From a checkpoint of a small mixture-of-experts model trained on Wikipedia: 77M parameters, 16 experts in each of 6 layers.
Below are experts of layer 5 (counted from 0) of a mixture-of-experts language model. Rows are named router (the router's row for the expert) and show model dimensions 0-223. Each number is 128 + 32 x the weight over its row's rms, rounded and kept within 0 to 255. Numbers have three digits each.
After each expert's rows: a language model's description of what the expert responds to; "comes before" lists some tokens at least twice as common just after its tokens as in all text. This comes from a sample of Wikipedia text that the model never trained on. Tokens count by the router's weight.

# expert 7
router:140120115166113073147133161196109180118082203152106206052130152143132174146058095132107078104149117148082112065121164125200180130127126106100080169064148144170122109105077094150155160122093117131153126095124169177183162051191095121120096075158100089160089121161176166130104141137139137135125176169135132133103136098174103053097152149191120072074116111152166163126097181120102161094120145084168130090128133140156109091132146175155219158101107195110021107116119125181118154156170138090173105132190161125150154076085114074156118148141161128125102136147154138173132135118127101070131137102095105146133139127140122155119125105140150091155092086173069115118085139109114127182133
It responds to: Numbers in tables and lists, especially years ending election-table titles or following pipes (2012, 2016), plus table cells, scores and aged/born.
comes before: "\n", " |", ";", " ", " –", ":"

# expert 10
router:151125108176123090136080120140140170152122089118172216133135139177122141157153116093135104165089105125187127091125126095155089137063136072137163121106100119127168163075103122071129167133118157105121142125073133194142128087183096174104187102136157107183114118110193087081105168109127070109128146058110150114050112122124179113126181125085085106129130093098149100113137198117157165137138196095155063083117120108113139108121104132096169130112084173134099132123129161075140163135125111128174120106163080048118135095071132108061130122140125088161171181144117147127181101124104135121134092065132107150087118160179091144084114137118117108135113091080157124105096172161116060165084
It responds to: Numbers, blanks and header words in Wikipedia tables, election results, sports stats and coordinates, e.g. 0, Title, Rating, Votes, %.
comes before: " |", ";", ")", "9", "/", "8"

# expert 5
router:210126186124132149148099150154091080109165147140079080139123168092154095140113126147169124112116152158112181104144128157095157110125121116147098063109142123102126118167183132169090146172143135187085084188075210106093156072108084148132131078113110100122151159094125184094180104159190089101134145112185126113128156108104154131089133119112216086128143127105188095157111086151092191155161192113100171103088107159117102126127112114128143118110120162107137075117177106165113161156134120156148155123126089141140104087174112078137089145097183146092099128114133071140125181123056175129168171127087080152062103102168121163107168123152125155158147157075120117121122102152131152075075
It responds to: Field names after list dashes (Designer, Developed by) and predicate participles after is/was, such as known, located, based, born, died.
comes before: " of", ":", " in", " by", " to", " on"

# expert 15
router:161133125135124203203087071168093129130148154078147106151113109070177175109079110179091119109111126190122132093141069153116187150122125137119145172163089132137146102166068142159174164135140178050075109159166082076159151121139085158096190148167073129159196121131129123131144140098156143102118158181155171119173113148150143120128166112144121050090141142161125201166069087127112200085154112140129135101127148167124209089137111105121135159119120133194049127146135159073133150151122093089148093125112104143100151124076169164114173111074154120151187105117111145094103134089061190129078191143157084171143096186088123182117136119178198053108165121169145160107153168160157081168116
It responds to: Line breaks ending infobox list items, table rows or paragraphs, and wiki heading markers like ==, ===, ==== around section titles.
comes before: "-", "\n", "|", "The", "==", "="

# expert 12
router:100126143123124133109085102145174140080142102147117206156163102165089158127079130139151113109102157079077121132092105137111093154150133120171097134084165120137132119162156156121119126135105127149157132097134115118156116118085186100099124142137140121166064120113113112113136105140115101189116130120134116155132119113084140147128154096162069100149149087165092062119164061142094129132132150128128150111106177156125083086147081132180116129175087103141148043151108091158165103094123070119142107138145148094165176149099128125109178138105140140108121139125147147157183183126204160135152118154095135114102193098075103118174173152111174159123165155157178113094153076099142158081127
It responds to: Subject pronouns and relative pronouns (he, they, which, who) plus head nouns or their final word pieces in prose, e.g. schem-e, curf-ew, settl-ers.
comes before: " of", " was", " and", " in", ".", " is"

# expert 11
router:131154145144170129144096102114126059151127081119069094137157053096104132156100128148112167141107159160095119173115107145059127135135106128128121099138141118067141117145178075136081139176131147099163109064114153107144133119110123079098099131101189173130157151144094187130139091139122134167161102158121126120108157127090162178130141199088112102140167090128133157116128131147147122100112102102098127226147074118158098106154142101113101148109163130173122137167101157188081136093133105120135102136073082160140126087100103080093136113072182139092126117137143075109045150122167116150125144126086150130094124097138119112150098087106118158113177082123206122120149130082177167089156
It responds to: Verbs and verb pieces after a subject or to, in biographies and plot summaries, such as became, served, visited, emb-race, enc-oun-ters.
comes before: " the", " to", " a", " in", "ed", " his"

# expert 13
router:083108136093147141116082164159097067091114117123124103107189152183091058067142137121121180163148149170117087134152130093130126184112152094082147139204104108143098133098102167102115172131147105171128111127150159142081162111106124136131104088121168148141135120139110118193097117095129202121188082124107177123103135149169075097163094156095139126125141123180115148143149141131107069147156095082170115135102126107126080092092103131110116104124135109167114154158109160170139130135070128115133190127083121121135140119104090120096138194082125187182134083107162192064075076116171104201162118136083146077116120115170177128149097063103063127132150114135124137132166157173115062164136
It responds to: Prepositions such as on, in, of, from, at, starting phrases of time, place or relation (on 25 April, in 2002), plus table pipes.
comes before: " the", " a", " his", " 0", " 1", " 2"

# expert 3
router:142107107152173131111145134174091099042108148075174108063164143087155125100135111156115146107080133085121105080130089129088161144125172153173187102142121141107128092109178096086115158149136082102111105120148122116166170124103098170160098109134126121051155113116101148106116123116145147091118099164104098158153124143140131142077170089160093116125156193139120189129033076099133133126100191137144074120125130115048192133155127140102102143119165106103093112204152176064077177119189108104140123129189135115136121166117143134134150131135115200151138184180082163099091085112068155173163133095134059147117140161112128182103174161200116166181135112169148119136209106149170132104077
It responds to: Tokens at the start of lines after a line break: == heading markers, table pipes, and sentence-initial The, mostly in election-result tables and section titles.
comes before: "\n", " ", "==", "The", " The", "In"